config.yaml
d_model: 256
n_experts: 256
experts_per_token: 8
d_shared_expert: 64
router_score: "sigmoid"
routed_scale: 0.707
init_std_router: 0.0114
lr_router: 0.00167
norm: "layernorm"
norm_eps: 1e-06
tie_embeddings: false
lr: 0.00797
beta1: 0.95
seq_len: 512
steps: 9292
Below are experts of layer 7 (counted from 0) of a mixture-of-experts language model. Rows are named router (the router's row for the expert), gate (a neuron's input weights, with its number), up (a neuron's input weights, with its number), down (a neuron's output weights, with its number) and show model dimensions 0-255. Each number is 128 + 24 x the weight over its row's rms, rounded and kept within 0 to 255. Numbers have three digits each.
Before each expert's rows: a language model's description of what the expert responds to; "comes before" lists some tokens at least twice as common just after its tokens as in all text. This comes from a sample of Wikipedia text that the model never trained on. Tokens count by the router's weight.

# expert 22
What it handles: The word by introducing an author or agent after passives (renamed by, described by Horn), plus with, featuring, starring, and names after nationality codes.
comes before: " the", " John", " his", " William", " a", " George"
router:121105090104155194146148111142131134124121153069153151116105145172123141120129097130128157150145124110097121109115181114071086121167104176145156153121144133131126130151143167143157139097134119162132178157095101115124126165135156120105103096126124111110127123138123096127138145135119121124119140118107115113135139111112142146154103142123138135128147182116123134091172158149111129072101131135168100127129113172108149101203102147147144095066111128117143128095168136121111137138131127148107132142111136112151113125121111151131126149121106123147135166157086118119132155138117142132140114084175132127126090120130094131126146134107164116130157175174160084136108192107142141101133170113152164094109142139165146106099123132166137100135149086132111114099123081163154120087141134
gate1:112116088107138123140110120133119146112159107111137130156150069152133143147137061126132103150104083097118115069110120126121136155057117159125091119091147122145138139175139125107112159112124158109139154110138115117113153186150166156136171124148145138108130156143163155107131106135150157141112130117128134132127139091127130101105138101123116148150139113108144090106117129159175126144147127162107120109095086152129109152170115135152193082096172113130139118091154137140094153105124135134125130110154108051090123127124148121113173170132156068118110135120108116147142138128105140121117116187122107150157100124122129116129142135138130104186133136141128117141130142149133115155125152097080130096145134109172085136095123130127160119143125103124152134116098130179094118114106172
up1:104131122120137116138118143146099120111117096128130129126115137137086170123161140154162157085109189136133095146110135126132159148192181181129148145097128132123099157167147111128131105100148103120165171156106152147105137088135138142090173135086083125143157129182120117147102129138091132101122160114154139135130089150130118109146169155154066165141110158120142132101172116116077160088100090164155104149159136142110077107113123205129077128149125129126155088136149099135150152118147129106116131123086098120144076147089136143150127127118130113125120109152106110090151119157130104130125152114123121115123154170066145141126101105128129134145135127116138123134131160114117135131113103130141155086116143162130102126161152111146124119099129161121133142135111115108159130099123118
down1:105126145148123144116142113140126180151146153079143143109110148152086134161076130165119145122139143112080149143122131158143128134150113128127114152132134169101139131128144088130129146148186100141159163122100114120098131130087110124107135128150126121123125110146089101142135108125108140098124129156151077090137162100073132144135120162158138139109093130129126127133171162184090120148136119150174122133193099127141110078134175180134113137122094187136133131172149111132133141135118174149104115124149114144109086138113119189128103139104119133075164146114128064112129161137095099123102118116122158100147116154159109136129106133109141129112110119112105107095147139121126104140121104087168136136103139141096170131110101158145102122109108128077089134115127128112156098151116091

# expert 48
What it handles: The word in, especially sentence-opening In before dates, plus month names and day numbers in dates like January 28.
comes before: " the", " a", " 2019", " 2024", " addition", " 2014"
router:152106178119133170110149120168110157149115155126092143108121144150134158085110158127108112154165171107158118092153148128138136146139124145124096171128145158133145151143063091167147157115090148131123146159067113142148152113108167141179107147085120125143103109109081070114118144148130129101106120089111108104147123144144126105124134133141134134116141154100084110136150156162101117114158080107094095136143134177090176140127170119122119083116169093141117119097138137101152140126145095131167119153120095117168138135122166144147127147113125118148127116115130131106107123121114097151147124091136109118106115205213106117128142103145124104110134133159169156115135117132097103109133141108142127122102137106130132127121144135124104141157105126103114132132134112171111125101139171
gate0:197087127130103149111099132130117160136091059127093188108132101171123105133103137122208152135094108112108119127162172143098147112094158121121117138121126153103124140130132151106156109122118146116118169118100137146164075112144104120151145103144139132107142129153132088167123092120144154085156104127103153125127102106165145144121104135159127138174096143129111147132148118139179123122124089160148135101123106114109134164119140140141116114127110125159125089127128132172142148069168160133110135110124172118122133114102107097160157127087099146141112162122136131103104111122119104131104144146132119152091164100134112126115132135178117130106160109137157116143111142090132095156128114131147144171171162098167126142100157115130099123143161095130153187103130100109144101119136134
up0:104136123092113116160123124100092070165163174166110126101127144123152147158152186092118148111096105098122121064149149123133139168092097126142137141109137076107141098144163057176126120139122135143104120141155087079104135127159112128100104121118175174151106145113119147120139109136143145148088148090114108125140121116086125130153143132091156149119136086112113178115124155128101136128147115148072124131161146162114077142142152153147114122127129142121144164178172112142137155104080118127078114139131073115107129101136126135114103152136120106127138124119128110088104121155137165171158120119159123122149149113112137101167145117141152158133121152143146133111155109123116129153121135138115097117118169115141173118111119115127131102138159142108152157135127130156173108120098101
down0:204096127150095115115156142098115113121189127153124152198132123100117085145156142097143130137127158103133124091158143116145151107155127101127122122122108109169119113107123121149119161142147161149105091113084095122119123106142141134135129162130075084097126165120122136104094150121124115146092152117122104099107129126161148118095133152134108157155117138153115086127113133119104123132141124148161124152153121147113113155142143146156108088161141129155125138139114167154132107153140099104177095118132149076121143154093133097130145140127164117089157074136131115136122110118079111134143147110093138088109153192137134155174136126121110125087116120154114122108091103162108091168117146152113091114166113186136128093121173118109115145154101135153098125140119099139101144124143166

# expert 31
What it handles: Words about holding office in political and career biographies: appointed, elected, President, Secretary, and the of, to, as after served or promoted.
comes before: " of", " the", " as", " Minister", " president", " a"
router:115101156139164138120160088127081141140100154120112124126111157150101142119139123126088137110159118122149125174103165134130108077149108141127097165132188101110135093108112113132164114098115167146141144157120123150092150144115092106122101104122168153120102128155092122141133142154127128124180129106113111111180145131126109124141134144111162102111201101103117167148128141097112119119119148109147124138119115176109147164120121144112103112102128122132150121109150152070126120089138085158165111115159127124176166124120112121142107145134135161142154140133121118118100115116088124153136141133116115098153161143169096152146116145108190117136142151154143078127103180080140127085131127103118138148124161161143202127159126149130156154152178131104154110134118096134155135112169136
gate1:105119159108127174152139152156170103121116114143130124150107134097133102106162112133121088077130165114108127139106143158178112103146088125139130151166122115180121124121115113103102153149125098146119145172172104087121129129110110110103116141134114128117111122140082161062163154176088100129142170124111097111106078142138116123147157105122116118116153125171102099171142128126113137047139145129177087137123113136147137135109108151130119123124174131154139138158172109141146111162093128140164164124103145164142125110095111175116149117123126093132092155130096113097087153123117136145136091092128112101103138113155150125125145135121128120108102142159119121138106164081106126133119153128128126197124163151138151103163144141082152138113142111133143157121121075114136128127112111
up1:144098136149112147075168114179138131155147161097119167139103086095139137183142158144138133112155129114095112125137154117145131082106141123095096118092128145097105109081151182109131128121110122130116117108125162138131073121148162089134140097147107103163146129149144184119163152126135134151183179155104090097120092098137087134093105190158134153123165141109132100123153157122132113143126121160092139121124132094136165065136129085137102111147106121172117116139123159108118134127134102122165165138113132138105102122131116144117137120146144138148154135111142124117113112127096150132138145113142172133135156140149118110122118106121144147151120136103136163150167131142136115106138098202131092154103143110091121113146094112125140133135133104111103138096119184081175140112116126
down1:083126139126161137085140097136101106113145120125125147163113127123142129119132176148121064108136094125136102129117159139191176104120127133058142129139144140106087092141087130145110124111135117101169087156150088139104139135112143107126139101112130144092139175112092106139095085169092173128172112120137087129144091114147125130133135118069138090143154132110107139123122116117108142144151167129142134112187118106146150127128131140109073136136136149141144136096160164123120100125116120136124136146106100119095149134112139127134111147108157124148106125113131147127088147110125102174113173107119126128105143112139107154145133122120152125136158111125138136110127104093123125126133127137116109228162138171109160115132111171091157173153112117125185132121153121142135172113094162

# expert 18
What it handles: Prepositions and conjunctions linking a verb to its object in plot summaries, like fall in love with, grow close to, married, against.
comes before: " the", " a", " his", " her", " their", " other"
router:138130095093151151135139150137130119148105151093157111119105138126134129100114122162122134158157081118112131145093130142089131063137093170130177126117154158141120133120129128110121131119097104145106135178118106137104125140121128103155077098133162140140122123099150104114108161150123117146160175116125093135132094115098195115139083139124132096127145140099170142109139170123136115081143151145099101100095109162114173144159116102147124081088114127149154110113175161125154160100154085124170134151160104152136098145120119118127131122120105145127152174132115164092118113123108124135140120134169158101118096129119106113133182136102132110132146167167156135138121155144147134098131170146147148119096151104186185132125141091147114140154172086111099147134129138166139150116121154
gate3:119117118137110173100143139116140146131143141128117116095115169118143123098144139122132112113149133115111085156113109153135145139135145092094158140130112137115126150076127140139095173120105133139080148110132172135134136098136140118177090132129117122166106118140115082150065172072119117136131153147112120134056096122135113140128075105157111083111158156131155159080127112098115169140135123133117085154103150132120161097110134134132119108124129123108104100159163164120130152162167099132173132187147141097129112124096115097142164114131134133107119147143125147138105147133159153156151158158140133176151104125130099137115149119117129100138122113177137146140111117115124126104123144177140129171102140120210110132098124091124130081072114082127132133123104137131107155146095156
up3:129143129129105150156119121124172148137130118122132143092131137139120141155098130114141110150096143110123133105129128083144122140096139100135139167126149125134133064158115118135142110082154101140110175114140115100179130158104099144168127141114119112159162127139062080142158121132183102136093108115099116117155187144102102170113144095167146142131157139135130167122125122086136164142103164153097127162117159114103100144165103151126138090116116121108134108122114120076111075158174153138086161129095118135142157103121063095169104141134119142118117111160110096184139151139137179121110163133120144108160117146100141129115096096139129152119116139108133106140114165127114105136115138105136148139144127092084104109114132162153131125114134120180168110134098168113116166134109129
down3:108139119096154126163111146146103166131116095121123110116104088161144112144105139119120130133137111137119175143142138078139112166104153170176112136143124131157110071102138116119128155093154122114157122150155117125144132109077135202106145119156121117091163148108103134160180110175101119126149100131127113137200111071080120126113117124156177100148130122129140110123123099145156133097105096109107086155141120158112068108147088128148161134129141123168147119136097134104121135120097133131127128130065126105113144137099126138122062125126110149147116126159158112145118149116133121117142154125134122101075140081119133154148113146110132122126134157106097128116143116132159158127145142141160117141157128144113175092152125158169145133125157158127117097083136105168134158128089107

# expert 37
What it handles: Separators and numbers in football statistics tables and squad lists, such as |, /, ;, 0, Apps, MF, GK.
comes before: " |", " 0", " /", ";", " 1", " —"
router:114126113102117146140109103129129171120135144106117152125111182109084158145100147096149165127161138116147136128122116099098136118135147128123139121160129102142120113120126113144199169112096155140134118140088103135123154117103120085097110109133166155150122108130142073124117177142114113118118111141130123129157132119140169162163083117080148095107125132096128131108149114105126121117125139148104093112097164136108134149132140112105099106115125129138139105108133158111164152135126147131123141193134151155128132150114094147120098153134136168149176126169153110112147117107093193152097159117145116137122108153147103095134128130103147115118135151143141119165076146148153158080127145133179157184089110110125129147117196154132147177139129097128127131111163136121116147117207081
gate0:097160130140142123102143172126146132103099113101136122131090152133112139139124133109154157150084117106196129093112131102104140125108177149117109143140146100172132086112131101137150134129118127102140163172159161131126178136112140128149140123127125170127087097122095128075159127175152123116088114105103144129156135137156113142101121136091103137140127117138127118108126143177109073158088125152102107122127129139129126133112069159140108100085151144180124099087118115145130113095121150136172100123115169120119128127136140118117129118118125147121137116121133104103140153147151148164125142124110138148174167172138123126159121124070148173091128143118141136149136106158137150083154120141182119091097121155125118103116130132151125138136148117144119071085144171070097176153157152
up0:116113138135119112118140088132125149143108140127116087109158094082071160128113118159109132096111117136132179184145130123148089111151120139159090108116126136133102160114125145139119092126130151139138131126114115151111140126147185131130103165125146141120172139112131131193158121140160126119101134139082101121148129109101155128122110138150135099114183174091093173138130108111133123138101135134134158120161085079160123098135125134129151098097124109165105113148124137134163102122095155082110107147125130107133091180121113149076141169116123154152151124096097138137139150101097137131129114066140128132114101120129128084112147153162126151145162137102100129161106131133142119142150095168118151134147103143082170141173187126135109095121186135149130129122142155137172147100122093
down0:119151165108087151141194140140121126128092122128138117116113138105127103140097185133123137112134147138186137166099093122126094155164101096169120130136147106130147122094128136135100133140118066092108134106155102103123113129169095122171111143098105123109132095142113120157114130124156152149087108130145161104138133129127108151118128089193131096117156102138118107093131109102140162114135130128078154100128165120140160135139128089151090133129091196113154113124145153108176121125121156127103137147102155148127135171094118131153110197088131134157167158146075136117137109126111135102134157122160149104133104112137150137099134169130099100169115137130102124125126109130135150122107125137116131121138115120127111108131149148158102116146184120124102081146097139120136116056151144

# expert 55
What it handles: Newlines ending items in infoboxes, taxonomy boxes, roster and discography lists, plus indentation spaces and headers like Senior, Team.
comes before: "-", "|", "\n", "=", "==", "==="
router:165144082137144162128139141140137147126110169119133150135140116109166137077129140084127102143151115108135111155109178136092115116135117165111137140138134109145098095119129145152159193106118158145108114158107122125146129097132142123172115113107127097106113087081139105147154145141131131130100149103088103133121150115113139126146097112138163109128143144110146131126137148117137103124154079108113080098122155154090139089110091149106091131099125162066133136101147188053117165138163096171132100166115143112131133119135124122158152141104128165164135106153093125127136131126117078192133147123112111139115095168137129116154149130126119122073151130126142104157156111104155161103177138142135103138123120110157179085152166159138123151148148111137133138117114146128094112146116099
gate1:138122123121129120135147117111105147125149117136124109110144129124158111137137112154114149137121126100142121136111117188156063091105115153142145103133131170157115097133156150134137150119131149135125111147152132137111158125188105114143111117194112101148110137111083121156120134118106112133137137112079133118097138124123186134125180111126143117106105139118076144114191090132154112116104143180167091099124122154161118051157118137144164114131158185104192169104145163114110157123157155135134113156109137141134122189160143089147122134135118129131107104121131130144127169112122093143112131100163089162115099130096115146146117164141094126091136127156109103120164136131116123100164119108164135124129139108083146106138113109144119115128110105103092145199122147120090102131122149
up1:146166164149132094116108131154125116118130140105125086143147172132107103136095135116128107147131118121142154070118150138117111081094109135124106124135103117147093125104158145132119085139109170162115069129116151133110145112181132123123174146114136159135095141132079139153076104093122108100129143138120115133141114130138149145144089133108136111153108147128102165123160125106096139106125143093161172131158138106134112092136142102148168122147058181100135082126119112121137067122161130152150135109162174161164056155140116087134118128143168129087149092145156131141111127121131118160154123073118136127121131121115116160136137136121144134162138167139118138130148129165116132147145096127091125129081140137125123110138159105109205135108107096160122155159112137128157123110136134
down1:090163107094154126118121066155101104156138141128105151119143164117153151115168135108134127082178118110127107161102165133157136132142112098165130110117177132173141143140099150130137132142134086126103106137169120120081126165110113124113148145126177125126129101099111123128114161117096102132137161131143125157108156113109128114149135121112130115140147126122199089144094130120130124128089161155131154124125124153138099142064106105173112121146103148113121103131126104123097146134118137063136154126135120110092173122154110111162137178132122150084137136170109117121138127128107090138137113091112099070121095116154103136077150148149130168152124115119165122136107137121121136144161127092152146140167161124168133166073101110167113080117140127139131154134115173125132098107141102